Experts of a small language model: a softmax router.
Below are experts of layer 6 (counted from 0) of a mixture-of-experts language model. Rows are named router (the router's row for the expert), gate (a neuron's input weights, with its number), up (a neuron's input weights, with its number) and show model dimensions 64-95. Each number is 128 + 24 x the weight over its row's rms, rounded and kept within 0 to 255.
Before each expert's rows: "gets" lists some tokens that make up at least twice as much of what it gets as of all text. This comes from a sample of Wikipedia text that the model never trained on. Tokens count by the router's weight.

# expert 23
gets: "\n", "ro", "-", "ed", "–19", "un"
router [154 138 107 117  72 106 127 141 130 147 102 106 142 145 115 151 118 127 127 135 122 108 182 184 137 144 152 165 130  68 107 125]
gate0 [121 128 133 139  98 147 153 136 107 126 133 115 136 118  99 109 102  89 103 115 138 109 164 145 106 139 153 118 109 120  91 111]
up0 [135 153  99 101 141 105 122 116 135 101  93  98 130 157 115 101 106 101 138  98 133 193  72 106 103 137 132 135 147 136 137 101]
gate1 [103  88 159 149 103 117 141 119 100 109 129 125 154 145  93 184 163 112 168 120 100 160 142 160 105 116 145 134 113 139  95  86]
up1 [117 129 122 116 163 105 165 150 141 106 126  89 129 139 124 135 147 130 139 122 109  93 126 134 105 128 159 105 126 134  99 120]
gate2 [149 102 142 147 117 101 149 165 152 152 125 105 136 181 152 137 119 125  79 138  83 160 140 150 160 128 125  89 107 166 186  89]
up2 [110 184 140 129 142 156 144 107 178 146 146 134  87  96 141 119 124 162 132  78  93 110  94 132 148 123 126 126 120 131 157 154]
gate3 [121 143 112 120 135  98 158 101 125  99 140 100 109 136 116 150  95 120 136 106  92 173 172 156  82 129 105 107 123 126 139 130]
up3 [115 145 146 139 107 137 129 103 132 122 141 139 137 162 142 163 143 167 120 135 113 148 168 124 135 128 153 141 129 138 167 133]
gate4 [134 182 120 117 118 133 121 120 118 112 124 127 145 101 136 164  84 152 133 139 132 137 168 157 119 119 148 145 107 132 120 114]
up4 [ 91 131 144 131 142 144 119 148 109 130 134 117 143 139 168 170 149 134 147 156 122  98 127 109 106 128  93 169 105 111 128 135]
gate5 [141 122 135 113 122 132 186 120 174 169 119  91 145 143 116 151 127 146 129 167 139 127 151 129 140 163  83 107 120 135 159 151]
up5 [102  91 119 113  95 161 167 192 157  85  91 122 156 176 117 133  94  99 104 117 161 128 132 127 123 141 103 100 150  93 152 163]
gate6 [132 145 109 164 112 118 111  98 134 120 153 142 108 133 117 106 114 144 154 118 170 155 158 133 132 135 136  84 113 139 110  91]
up6 [119 160 104  83 152 159 115 120 147 114 142 132 131 163 121  97 122 125  92 135 102 143  96  73 139 162 118 126 104 149 162 161]
gate7 [118 101 120 130 116 134 145 103 161 183 105 103 129 114 127 126 134 143  75 148 108 183 144 158 151 117 155 108  64 165 112 171]
up7 [156 170 125 162 110 108 142 181 116 120 120 112 142 103 149 134 137 128 131 124 135 160 183 140 118 150 173 143 159 121 176  92]
gate8 [110 117 125 112  89 125 112 165 127 168 141 104 173  83 136 128 117 119 122 157 116 120 127 147 105 130 120 163  57 135 118 128]
up8 [160  87 112  83 118 152 114  60 207 104 133 159 136 132 104  98 124 138 103 141 121 131 120 136  93 149 104 117 100 114 128 128]
gate9 [157 129  99 153  98 133 111 145 105 134 164 103 123 125  90 175 129 132 120 161 142  82 186 139 159 109 149 138 120 127 128 151]
up9 [140  85 140 180 146 104 155 151 118 178  97 167 100 147 131 101 137 133 101 124 110 158 113 137 125 165  97 118 143 131 141  92]
gate10 [122 161 134 112 126 136 121 152 123  84 126 116 147 104 153 144 113 152 142 128 163  95 142 148 118 114  81 175 171 122  90 152]
up10 [107 135  94 124 108 142 119 117 115 122 153 135 171 110 157 137 123 120 131 112 164 140  98 133 136 157 141 221 166 120 142 119]
gate11 [138  74 178 128  96 170 166 122 116 121 154 109  73 130  92 121 147 141 161  92 163 128 118 140 173 117  88 108 115 165 134 141]
up11 [168  97 126 141  82 178 176 124 138 110 177 117 103 173  94 167 154 136 165 100 150 115 135 142 136 122 104  93 126 124 122 113]
gate12 [ 93 125 120 123 134 157 109 133 143  80 125 108 150 137 119 128 151 141 129 141 141 121 159 137 104 119 123 135 129 141 131 135]
up12 [109  84 119 132 122 132 122 116 109 175 120 125 136  88 155 159 176 127 167 131 164  81 162 124 107 149 158 180 136 121 134 160]
gate13 [145 137 140 109 106 141 153 171  89 108 141 158 126 145 161 123 147 188  80 192 161 119 135 144 110 105 109 114 124 127 137 116]
up13 [146 100 139 130 122 119 124  92 147 112  61  77 146 155  87 127  98  90 135  84 111  97 107 116 161 122 129 143 122 132 145 186]
gate14 [120 126 148 128 130 103 136 155 114 141 158 136 148 128 105 122 156  96 132 117 148 110 107 135 105 111 109 136 166 131 139 124]
up14 [146  83 142 114 114 159 117 151 138 123 145 106 139 104 134 127 140 189 127 133 107 169 101 115 157 110 125  87  95 136 135 112]
gate15 [126 131 112 134 101 107  74 126 152 145 135  97 138  97  98 182 121 125 117 129 162 151 157 128 136 135 155  88 136 107 115 157]
up15 [ 66 136 138 135 107 117 155 106 134 171 142 106 145  79 115 155 146 105 155 129 140 148 156  89 120 137 145  88 137 139 135 123]
gate16 [166  80 148 145 130 101 167 150 134 139 124 119 125 102 148  95 133 189 125 132 138 126 121 154 151 141 120 115 112 139 150 119]
up16 [ 76 138 124  88 105 138 126 174 105 102 147 140 120 126  97 137 140 131 127 130 125 116 164  98 103 170 156 177 162 118 155 116]
gate17 [133 150 133 150 132  97 111 145  65 183 115 151 132  95 120 113 152 121 133  96 143 147 186 149 151 174 154 128  84  98 147  91]
up17 [109 155 105 142 125 106 116 151 112  86  53 115 111 144 127 123 132 122  98 126 126 141 151 142  71 111 148 126 131 107 130 116]
gate18 [155 125 149 126 115 146  79  93 123 130  81 122 121 109 143  90 191 119 117 113 142 102  74 129 120  94 139 103 112 156 157  97]
up18 [126 130 100 106 145 118  95 153 165 168 158 123 136 139 130 145  93 101  81 111 152 146 136 133 106 169 103  88 144 131 133 108]
gate19 [176 164 129 146 147 123 139  60 102 101 120 147  98 116 107 100 100 137 106  80 104 162 120 138  96 117 152  59 117 110 144 125]
up19 [125  99  97 130 131 134  91 148  91 142 128 133 133 115 135 110 143 101 178 100 135 130 141 136 167 138 137 139 107 119 146 120]
gate20 [130 155 139 142  79 191 109 154 157 124 131 128 103 124 137 134 170 113 126 122 137 116 149  91 134 152 116 154 112 128 131 127]
up20 [104 178 116 138 133 114  77 118 174  96 115 109 116 160 135 171 153 107 124 173 110  98 160 100  94 124 136 153 133  94 129 117]
gate21 [139  99 134 148 115 163 143 160 119 122 111  86 131 119 145 134 119 157 122 141 134 119 142 111 155 139  93 104 156 128 173 148]
up21 [181 128  98 133 105 123 143 155 114  87 144 109 127 144 167  68 130 141 125 134 120 131 125 133 121 124 121 135 134 124 137  88]
gate22 [166 128 116 143 131 171 194 129 129 162 114 148  99  92  99 162  76 140  86 133 134 133  95 122 118 147 122  98  95 111 138 121]
up22 [ 96 131 177 116 128 121 100 144 128  69 106 129 133 117 128 133  94 127 156  91 158  72 134  84 114 110 153 139 141 118 149  93]
gate23 [111 114 147 153 107 140 132  99 123  91 119 121 132 163 105 127 101 151 132 147 141 128 129 139 142 112  98 118 134  89  96 153]
up23 [142 120  92 115 127 150 128  91 154 128 137 132 167 134 118 155 140 112 127 140 138 104 115 126 113 154 105 118 112  95  79 164]
gate24 [ 96 128 114 104  99 177 129 136 126  85  89 109 148 120 120 180 156 106 128 113 130 112 133 138 151 129 142 102 122 141 115 128]
up24 [157 109 161 150 148 118 127 167  96 118 126 112  73 153 128 103 130 163 151 106 118 161 130 152 123 129 119 127 142 118 136 139]
gate25 [100 104  86 141 108 120  79 110 100 107 126 127 141  89 127 129 121 151 120  85 121 111 147 145 153 173 126 125 146 123 100  87]
up25 [ 96 137 129 128 126 136 145 143 154  99 103 149 112 166 135 164 200 159 150 106 103 137 146 105 184 153 136 109 131 134 101 157]
gate26 [144 134  68 125 108 108  79 134 103 129 155 124 122 133 156 125  95 110  78 170  93 111 127 163 167  99 145 149 148 139 140 126]
up26 [113 101 162  54 129  96 141 117 122 137 130 137 169 117 133  73 118 110 157 112 165 137 122 124 157 131 137 170 120 149 112 129]
gate27 [121 154 120 122 101 112 130 141 103 113 118  94 103  87 139 153 113 159 157 112 100 123 122 148 135 144  74 119 113 123 118 116]
up27 [137 110 157 126 159 141  81  89 144 108 129 143 125 167 143 120 113  79 121 148 144 120 139  72 121 116 189 164 116 134 122 144]
gate28 [119 100 170 111 116 164 107 150 101 139 119 130 126 140 149 138 147 139 136 144  84 145 105 122 160 147 118 124 172 129  95 147]
up28 [125 113 152 120 146 111 109 112 164 125 129 112 120 170  96 124 177 165 125  98  77 118 122 141 201 148 135  81 174 154 110 133]
gate29 [135 136 133 141 125 120 110 126 135  97 147 124 100 112 136 111 163  96 138 166 147 129 149 160 115 131 122 107 147 116 134  46]
up29 [129 108 115 114 113 156 143  78 173 160 150  85 108 130 142 155 142 150 135 112 159  89 108 100 124 151 129 134  86 140 124 157]
gate30 [ 93 158 121  99 175 112 132 177 144 103 144 134 100 133 116 118 148 121 100 150  84 151 107 164 150 126 130 156 117 141 103 105]
up30 [149 125 121 163 142 112 159 132 111  91 134  95 128 103 133 154 124 128 142 135 137 115 127 162 107 112 100  90 104 172 142 138]
gate31 [ 82 134 159 106 119 106 121 150 138 163 122 128  75 132 125 137 109 156  60 134 129 115 136 139 168 175 107 150 132 120 148 149]
up31 [129 101 112 124 105 144 139 109 144 119  80 123 124 146  76 125 132 127 149 153  83 133 128 118 131 155 139 137 150 150 103 118]
gate32 [105 125 114 149 153 120 148 106 104 118 158 121  92 153 159 166 115 157 103 119 130 136 138 136 144 118 104 142  83 157 119 153]
up32 [116  70 147  76 110 141  69 173 146 104 115 117 152 110 131 113 146 176 104 153 128 116 128 130 131 125 132  97 147 128 118 142]

# expert 22
gets: "\n", " t", " m", "==", " play", " is"
router [122 117 129 138  62 105 143 102 151 157 167 109 135 158 173 145 111 127 134 105 143 116 117 128 102 140 126 118 116  87 133 114]
gate0 [146 158 118 106  85 135 114 122  89 120 162 141 126  92 140  98 111 162 113  93 100 153 127 164 119 129 139 138  90 134 137 160]
up0 [123 170 152 130 136  90 160 135 151  87 163 181 132 155 135 143 137 149 152 153 118 137 135 121 125 111 109 147 118 156  85 101]
gate1 [134  67 117 130 135 161 150 103 120 135 159 123 130 157  96 120 179 131 125 143 189 141 110 127 179 159  99 151 137 118 141 138]
up1 [140 110 131 141 184 158 124 141 155 169 121 108 127 102 112 140 136 144  94 134 153 119 138 121 115 119 129  88 152 134 125 162]
gate2 [125 143 109 100 168 160 140 125 156 143 144  99  98 142 114 148 120 137 156 139  84 107 126  96 121 146 144 128 123 121 118 141]
up2 [126 125 101 121 151 121 131 113  66 138 133 121 114 113 116 123 167 178 122  84 155 111 144 127 166 129  89 115  94 124 124 117]
gate3 [159  87 152 150 115 113 150 120 137 139 103  85 177 104 143 136 126 146 105 114 131 172 142 128 138 208 159 119 115 135 140 116]
up3 [104 135 123  74 127 145 143 135 138 143 143 123  99 110 109 123 115  98  96 120 129 124 118  80 132 116 132 157 122 128 119 151]
gate4 [112 125 142 116 118 101 125 132 134 107 136 112 142 119 111 149 115  94 136 177 153 116 171 145 123 159 146 143 114 157 127  96]
up4 [116 173 115 157 129 137 128  99 153  87 122 103 137 138 167 105 139 125 136  92 105 159  87 159 165  95 123 129 134 109  81 141]
gate5 [141 119 150 147 110 139 119 128  76 109 133 161  88 150 141 160 112 157 170 162 178 169 150 143  93 104 138 116 121 126 115 121]
up5 [133 133 110 144 161 121 123 153 164 123  92  94 174 143 123 122 131  86 129 135 100  79 108 104 143 117 146 127 156 137 123 140]
gate6 [118 150 121 125  80 132 113 118 130 161  78  97 165 149 141 110 108 108 101  99  85 114 115 109 150 154 138 146 138 149 120 162]
up6 [140 137 129 159 163 147 107  87 132 137 115 170 110  88 110  82 102 133 111 147 131 131 158  93 119 146 106  87 140 137 138 110]
gate7 [139 130 138 160 127 150  80 126 102 105 149 156 135 111 128 150 155 147 114 107  95 138 155 169 127  91 137 171 160 129 140 115]
up7 [146 158 122 141 163 169 116 132 125 131 156 124 142 118 145 150 139 140  98 135 109 173 128 142  98 124 155 118 133 123 102 126]
gate8 [114 127  97 150 117 131 109 141  99 124 132 184 167  91 146 160 136 141 156 120 145 114 164  93 143 128 125 122 154 111  98 125]
up8 [156 140 145 130 168 158 160 163 115  92 198 160 109 144 132 124  95 129 142  91 113 119 128 138 109 121  97  85 111 110 133 138]
gate9 [102  65 153 132 116 134 132 130 104 117 122 142 109 175  92 173 126 141 111  98 127 149 183 159 162 122 129 153 157  93 130  93]
up9 [123 211 126 112 132 112 132 113 120  85 139 127 142  88 169 144 107 140 129 109 123 108  96 143  99 101 107  91 128 137  91 189]
gate10 [138 152 154 136 104 156 149  95 139 157 118 111 145 124 124 171 138 178 133 129 109 114 151  85 133 140  95 156  94 154 135 119]
up10 [125  83 136 113 113 138  96 123 114 140 133 115 137 123 148 132 121 105 153 146 113 119  98 105 140 145 162 107 117 115 127 133]
gate11 [157 162 148 166 101 134 111 170 118  99 157 128 148 114 158 134 125 146 133 107 126 164 135 102 118 145 160 124 121 113  82 135]
up11 [ 67 132 163 107 139 136 110 146 138 140  75 117 122 183 140 108 154  89  98 156 152 104 167 137 108 150 123 153 149 121 143  97]
gate12 [103 122 121 120 133 131 117 145 117 158 133 122  91 142 133 157 135 129 130 167 136 159 136  85 159 143 113 125 106 130 150 159]
up12 [186  90 138 178  91 145 136 142  90 136 125 132 119 112 152 126 160 117  95 140 108 166 129 132 143 137 105 118 115 141 109 136]
gate13 [ 72 121  89 135 128 149 109 135 112 141 178 116 124  77  63 153 161 147  94 145 141 166 153 111 161 108 105 133 152 149 100  99]
up13 [127 143 165 143 140 107 121 130 185 127  78 158 163 144 170 139 145 126 154 108 136 113  84  91 120 130 151 140  76 141 122 145]
gate14 [156 151 138 132 139 149 162 161 125 100 136 136 120 161 143  95 154 128 158 120 119  95 113 134 113 156 127 109 172 114 162 163]
up14 [117 150 166 105 133 159 151  97 117 122 136 153 100 116 145 134 148 165 153 134 158 102 117 110 175  97 117 153  86 140  58 112]
gate15 [ 97 106 123 131  96  98 108 123 109 169 147 148 118 166 103 145 142 155 148 115 196 153 173 111 143  74 113 137 159 115 181 116]
up15 [130 176 144 134 114 154 122 144 135 123  97 159 114 115 142 135 135 137 119 166 115 146 113 143 120 177 126 133 123 121  94 155]
gate16 [138 137 165  90  99 100 108 104 209 143  73  99 106 119 116 119 119  81 134 111 146 109  91 106 120 181 144  68 138 132 137 135]
up16 [ 85 152 134 109 139 157 160 130 121 119 108 124 128  88 156 130 161 118 177 151 124 144 131 173  96 138 135 142 129 126  96 116]
gate17 [125 160 103 165  92 198 137 118 163 118 196 106 124  93 113 101 170 131 116  93 110 105 121 121 129 156 140 168 145 127 147 127]
up17 [ 98 102 184 123 180 160 146 131 121 142 125 141 133 128 105 111 104 128 130 126 135 175 128 161 119 129 123 101 191 140 151  84]
gate18 [167 145 144  83 125 136 122  99 154  84 174 134 126 144 136 122 116 128 143 108 190  95 120 143 120 130 100 134 120 140  97 105]
up18 [112  77 143 101 106 113 110 107  98 159 121 101 107 111 136 135 135 115  67 126 150 107 153 158 145 165 111 153  85 137 148  77]
gate19 [ 89 129 135 163 144 124 143 130 127 143 134 108 141  92 136 135 125 124 137 131 102 101 125 112 108 153 167 107 176 116 100 177]
up19 [152 157 153 130 122  98 141 124 128 115 135 101 132  74 131  89 120 131 152 112 127 118 150 125 102 145 146 119 137 126 130 149]
gate20 [164 166 150 111  77  96 132 119 117 109 123  81 107 113 162  91 196 123 108 102 116 149  92 121 126 123 126 155 102 175  91 110]
up20 [118 177 121 112 160 126 175 138 122 120 143 171 122 145 120 113  82 168 128 155 118 117 123 177 113 131 125  87 124  81 171  88]
gate21 [146 131 124  59 127 109 187 153 155 113 140  84 120 183 126 120 131 128 137 183 147 126 107 134 127  80 115 144 101 127 160 157]
up21 [ 94 147  88 139 151 147 116 150 143 143  84 104 115 149 113 104 158 153 136 153 143 120 132 109 158 179 137 146 107 141 112  99]
gate22 [141 130 157  90 138 183 116  64 150  89 126 110 130 129  88  99 168  93 144 141 137  86 104 109 116 126 128 140 108 102  73 127]
up22 [120 117 124 143 145 135 126 132 118 111 165 127 130 140 109 133  87 102 125 134 123 118 176 108 145 104 146 108 185 147 101 101]
gate23 [172 122 165 152  61 150 137 124 151 164  85 136 143 113 115 142 137 128 110 108 124 138 142 163 156 149 147 107 145 164 119 138]
up23 [179 130 135 153 120 111 118 148 157 132 106 108 159 129 146 113 149 122  96 139  80 114 138 143 117 156 145  97 132 108 140 113]
gate24 [139 141 100 107 128 132 106  97 150  77 102 120 139 133 107 126 134 133 151 162 133 133 118 146 133 100  93 127 109 158 124 133]
up24 [110 119 121 129  99 100 160 166 110 109 111 117 152 133 141 103 150 107 155 141 171  87  95 118 101  99 170 103 123 108  83 158]
gate25 [ 77 108 100  84 158 100 141 157 158 108 124 136 126 135 138 105 103 112 110 139 102 155 122 136 121 140 144 162 119 140 170 121]
up25 [120 106 146 151 105 177 107 133  95 155 140 119 124 123 118 120 141 144 129 179 176 115 100 106 139 148  91 104 135 124 153 157]
gate26 [102  97 131 130  83 113 143 112  95 106  87 136 123 114 138 134 107 128 172 108 134 139 154 140 113 190  94 112  65 115  89 119]
up26 [137  99 111 148  87 147  71 145  95 125 124 107 153 124 169 114 164 110  99 172 117 171 156 108 129 115 172 124 155 141 118 141]
gate27 [101 123 122 133 126  92 158 159 117 163 123 124 127 106 103 130 153 176 115 105 133 126 129  76 162 169 102 144 112 150 110 106]
up27 [141 180 165 122 121 151  63 130 107 143 133 106 125 146 134 127 145  99 150 155 129 101 155 138 125 141 119 113 156 113 175 134]
gate28 [121 135 125 165 110  82 119 148  90 130 135 123 127 138 135 152  75 144 134 157 100 159 142 131 142 119 158 148 114 136 123 138]
up28 [147 138  81 166 103 129 111 126 139 119 129 105 142 137  83 123 132 141 110  96 189 167 131  76 101 167 158 160 105 157 129  87]
gate29 [153 153 118 171 124 102 112 159 133 146 170 159  92 147 120 121 111 173 110 154 115 170 151 108 100 157 122 144 133 121 114 111]
up29 [192 157 104 131 117 104 134 160 154 139 138 119 132 140 112 152 106 144 144 110 136 164 129 122  98 144 174 142 123 102 102 103]
gate30 [152 122  94 178 152 147 127 140 155 147 132 112 121  79 123 133  83 152  98 147 148 112  96 106 154 152 151 148  90 128  94 140]
up30 [123 135  73 138 147 166 110 116 167 137 113 134 106  86 110 134 128 101 151 125 101 108 125 145 150 102 104 145 132 146 125 157]
gate31 [141 166 133 153 116 158 166 135 139 133 135 123  98 153 125 111 185 140 132 113 116 118 133 118 126 149 111 125 141 115 150 104]
up31 [119 166 110 141 118 140 133 133 140 119 145  90 109 129 136 157 193 117 151 131 112 140 130 140  92 193 155 157 183  87 126 123]
gate32 [111  97  96 117 185 139  72 125 147 170 147 110 142 174 104  89 171 124 121 107 107 116 128 132 101 108 156 115 107  94 147  96]
up32 [166 156 161  92 109 141 157  99 135 130 104 106 124 108 117  89 121 141 168 145 139 103 111 136 164 137 142 117 140 150 160 151]

# expert 40
gets: "\n", " O", "ol", "O", " pro", "un"
router [156 133  81 103 133 175 106 146 149 107 114  90 109 163 132 170 112 116 156  97 141 113  94 114  92 141 130 177  71 100 133 135]
gate0 [113 156 133 156 123 146 128  90 169 126 163 155 121 184 108 150 121 131 155 138 153 138  83  94 122 109 141 154 121 130 143 156]
up0 [105 127  98 110 116 106 126 122 147 130 127 111 125  97 134 191 126 109 119 164 130  97 127 166 121 147 101 108 118 120 125 145]
gate1 [122 148 126 164  92 125 114 138 119 128 121 135 120 102 136 171 103 128 143 111 183 110 121  86 106 135 112  93 105 135 107  92]
up1 [118 112 112 133 129  97 113 152 143 135  82 115 118 111 133 153 135 120 124 168 150 152 145 125 174 135 153 139 165 147 169 130]
gate2 [ 93 101 130 125  95 154 116  93 114 160 125 115  94  70 160 109 176 149  80 110 164 135  94 108 154 122 126 141 104 111 113 154]
up2 [143 141 137 171 144  69 103 165 121 114 148 131 137 191 159 124 129 112 131 147  91  94 182 122 113 138 134 112 149 148 145 123]
gate3 [131 149 140 114 126 161 114 143 112 154  77 155 120 116 156 116 103 127 118 132 194 124 162 174 152 141 158  93 147 114 144 132]
up3 [162 148 118 119 146 178 137 134 164 131 127 131 136  87 169 127 112 145 130 137 144 111 129 158 135 143 131  71 114 136 126 106]
gate4 [148 102 149 165 142  78 144 119  80 138 101 119 138  84 151 103  93 128 131 183 116 115 124  95 100  79 109 109 137 158  94 156]
up4 [103 107 120 145 121  99 132 105 129 143 111 131 121 116 136 173 119 158 123 138 152 159 129 100 113 135  85 137 104 117 146 105]
gate5 [139 144 109 105 107 128 164 121 116 116 122  98  93 165 137 118 139 162 132 101  68 142 114 184 117  99 154 109 130 121 144 149]
up5 [145 114 162 132 127 130 128 135 116 113 109 156 133 122 129 116 111 120 134 125 165  89 189 134 140 119 122 123 144 122 145 128]
gate6 [141 141 115 178 116 136 117 116 129 135 139 130 143  78 106 129 120 133 131 125 114 105 132 116 132 126 125 147 137 142 150 158]
up6 [168 153 117  73 187  99 153 120 142 135 147 137  97 159 103 117  97 114 112 156  96 117 139 112 109  70 134 155 124 109 122 169]
gate7 [139 110 133 130 115 106 145 129 119 170 141 110 145 114 153 169 107 133 128 171 128 176  89 108 129 147 126 111 144 128  95 141]
up7 [101 127 148 142 119 145 142 152 106 118 148  95 154 196 112 151 135 100 122 130 155 120 115 125 105 118 178 162 122 129 113 144]
gate8 [131  94 120 161  90 112 124 137 103 133 114  98  72 144 118 136 134 132 123 130 134 122 120 144 156 134 122 116 104 170 131 171]
up8 [128 132 133 122 140 160  88 179 112 116 116 111 121 151 107 115 143 155 127 136 167  85 134 133 122 112 128  88 179 155 127 148]
gate9 [118 129 124 167 111 140 111 142 124 167 134 113 117 138 110 137 110 178 130 142 115  99 154 134 115 126  84 141  99 129 146 106]
up9 [151 104 130  98 132 109 124 113 118  84 122 115 178 118 141 105 168 122 130 162 117 119  97 102 123 131 142 122 156 143 124 123]
gate10 [138 148 152  95 131 142 112 118 110 115 127 127 138 148 158 111 158 117 164 140 110 104 124 148 130 111 109 139  98 141 123 129]
up10 [131 137 102 133  86 113 154  92 131 138 114 158 111  82 158 119 129 129 120 154 145 150 112 131 115 125 148 153 130 151 172 130]
gate11 [139 132 134  88 119 131 107 112 113 123 114 125 132 162 167 122 153 109  95 177  97 116 135 140 157 154  88 117 136 116 114  99]
up11 [110 147 139 130 100 125 128 153 133 140 123 145 140 116 131 180 143 130 132  95 123 113 153  85 142 161 116 141 124 113 188 108]
gate12 [114 158 100 189 110 117 178 144 146 121 143 111 133 118 112 152 136 182 167 131 156  88 125  95  80 149 151 149 127 148 161 133]
up12 [138 136 106 142 123 173  78 121 127 136 131 170 126 113 128 144 160  99 145 142 101  97 132 146 139 118 124 145 159 152 120 151]
gate13 [136 126 121 106 146  97 146 113 137 106 151 142 109 153 115 118  99 122 148 117 117 160 100 110  94  82 112 141 136 119  78 131]
up13 [100 125 139 145 110 146 122 142 121 160 134 105 122 119 164  94 140 108 123 135 126 122 145  71 186 207 135 111 126 149 122 108]
gate14 [108 140 129 133  74 124  98 152 124 114 169 130 131 147 130 142 125 108 136 137 146 132 154 130 117 154 134 139  99 119 166 134]
up14 [ 88 165 121  80 134 152 122 147  95 156  72  98 153 219 139 128 136 111  80  89 104 142 114 127 126 111 146 124 130 125 124 117]
gate15 [117 106 112 157 123 136 116 152 157 145 169 135 101 158 156 163 149  97 132 142 124  93 141 105 149 174 113 137 142  96 113 155]
up15 [155 123 133 122 141 120 155  97 121  78 125 127 139  98 117  82 148 186 116 141 175 141 148 145  95 134 106 113 117 116 115 163]
gate16 [102 147 181 102 123  99 157 124 125 178 132 119 140 181 154 151 134 154 105 105 130 141 133 108 151 126 154  77 100 128 135 164]
up16 [145 124 115 135 117 173 153 105 138 144 132 134 117 106  98 165 167  97 109 122 143 138 147 141 185 138 111 129 125 115 104 120]
gate17 [120 107 119 165  80 109 160 149 135 152 118 122 102 151  84 197 113 122 154 135 124  94 141 113  90 135 142 135 157 108 120 155]
up17 [134 110 151 123 196 141 114 120 133 156 133 136 127 153  98  74 118 128 103 169 121 127  97 127 156 128 137 115  92 124 170  94]
gate18 [139 157 128 123 101 105 115 154 101  96 149 115 142 133 160 125 131 148 130 150 161 113 120 108 110  92  99 137  83  90 152 118]
up18 [ 85 133 160 148 140  82 169 107 102 178 171 101 138 148 107 106 123 154  98 129 113 114 124  90 144 109 135 134 142 139  93 124]
gate19 [124 137 122 110 114 130 142 159 138  73 146 152 122  95 118 169 103 152 150 119 131 152 165 145 141 110 139 149 144  98  73 156]
up19 [139 125 128 133  98 125 104 162 122 151 123 103 138 159 160 137 110 109 103 138 148 131 118 111 119 164  89 129 131 146 140  92]
gate20 [ 93  80 115 128 129 111 158 140 118 103 170 118 126 165 163 111 120 109 147 117  99  97 137 142 137 118 172 129 136 143 108 188]
up20 [116 118 123 131 143 167 147 163 130 116 195 133 119 110 143  72 134 126 128 146 146 122 117 137  96  97 144 118 100 122 132 138]
gate21 [120  71 102 192  86 129 102  87 123 133 146 149 112 144 124 147  97 105 125 125 138 151 120  73 131 122 132 140 124  80 132 100]
up21 [ 97 102 123 199  98 136  90 124 141 107 134 110 120 140 139 172 102 133 136  97  94 106 133 124 119 130 142 150 129  96 130 146]
gate22 [154 128 155 133 144 140 115 117 146 152 158 116 131 100  95 167 134 118 170 136 169 129 121 126 156 169 138 165 172 158 115 123]
up22 [122 104 150 125 125 120 146 137 111 119  86 138 168 123  85 133 101 104 129 113 123 129 144 163 120 157 107  97 125  81 106 140]
gate23 [121 115 136 148 137 110 147 116 140  75 149 136 136 139 117 113 158 113 115 217  94 169  88 116 112  97 131 140 134 152 149 138]
up23 [130 117 112 134 136  97 101 139  86 150  79 125 144 151  98  90  96 177 150 118 116 144 132 110 152 128 117 125 136 149  93 113]
gate24 [167 125 101 120 128 108 107 134 142  96 143 165 131 101  76 130 143 160 122 137 186 176  90 149  78  76 108 151 149 145 134 109]
up24 [ 77 121 108 119  78 133 143 110 151 131  89  90 132 163 155 114 127  95 153 141  86 171 153 116 127 167 151 149 116 105 162 153]
gate25 [121 127 123 154 152 120 128  85 114 114 143 118 116 115 153 141 133 163 133 127 146 115 109 169  92 101 154 112 130 114  84 116]
up25 [140 123 135 125 122 166 124 158 120  96 116 136 150 136 134 116  92 165 134 126 146 126 144 116 126 114 143 114 145 113 120 185]
gate26 [122 125 136 114 103 140 158 147 146 148 120 159 129  88 111 146 141 119 111 101 122 129 165 154 136 157  98 146 117 123 159 122]
up26 [156 152 155 126 143 126 124 204 124 120 131 103  88 133 119 131 160  84 164 126 137 110 136 140 123  88 157 128 174 166 116 136]
gate27 [123 119 124 104 139 149  98 120 136 142 191 102 164 133 147 122 121 143 125 138 109  96  83 126 108  86 163 128  94 104 109 173]
up27 [125 129 136 122  94 112 129 150 161 107  79 146  96 124  89 120 147 140 122 132 143 128 146 114 136 107  92 133 137 148 119  94]
gate28 [105 140 115 100 132 146 163 116 112 155  90  90 133 134  93 123 136 118  75 145 111 119 105 142 168 152 119 133 188 122 125 162]
up28 [113 142 134 127 144 132 133 116 106 125 143 106 148 109 149  88 144 129  96 116 112 149 106 148 157 139 102 112  95 167 119 132]
gate29 [161 127 163 122 139 139 114  75  83 143 122 125 117 165 134 104  94 153 116 125 117 103 111 105 157 108 149 156 152 132 125 213]
up29 [140  95 145 114 128 134  99 121 175 106 168 110 131 115 142  96  90 136 143 150 142 151 127 140  71 158 164 118 132 136  85 151]
gate30 [126 133 155 169 101 107 130 120  97 167 149 129  99 117 133 107 171 161 131 153 170 148 153  98 157 100 157 110 138 126 141 117]
up30 [137 135 183 176 128 169 125 104 159 113 126 134 123 129 141 128 162 165 118 140 110 165 158 112 131 127 124 105  78 106 122 105]
gate31 [120 123 147 138  79 124 149 100 130 154 137 126 129 127 140  94 181 132 114 129 113 115 178 122 103 159 117 115 166 105 143 125]
up31 [102  97  85 119 129  97 146 148 145 114 128 149 121 120 115 177  95 123 154 144 145 169 132 122 155 113 120 148 125 113  80 149]
gate32 [ 96 125 109 113 149 134  92 115  99 138 171 101 140 123 136 147 178  97 113 145 113 177 176 123 180 168 114 163 104 109 115  91]
up32 [120 118 145 124 112 129  96 128 161 105 126 125 124 165 118 163 162 133 128 153 140 114 140 115 128 155 188 118 111 120 153 137]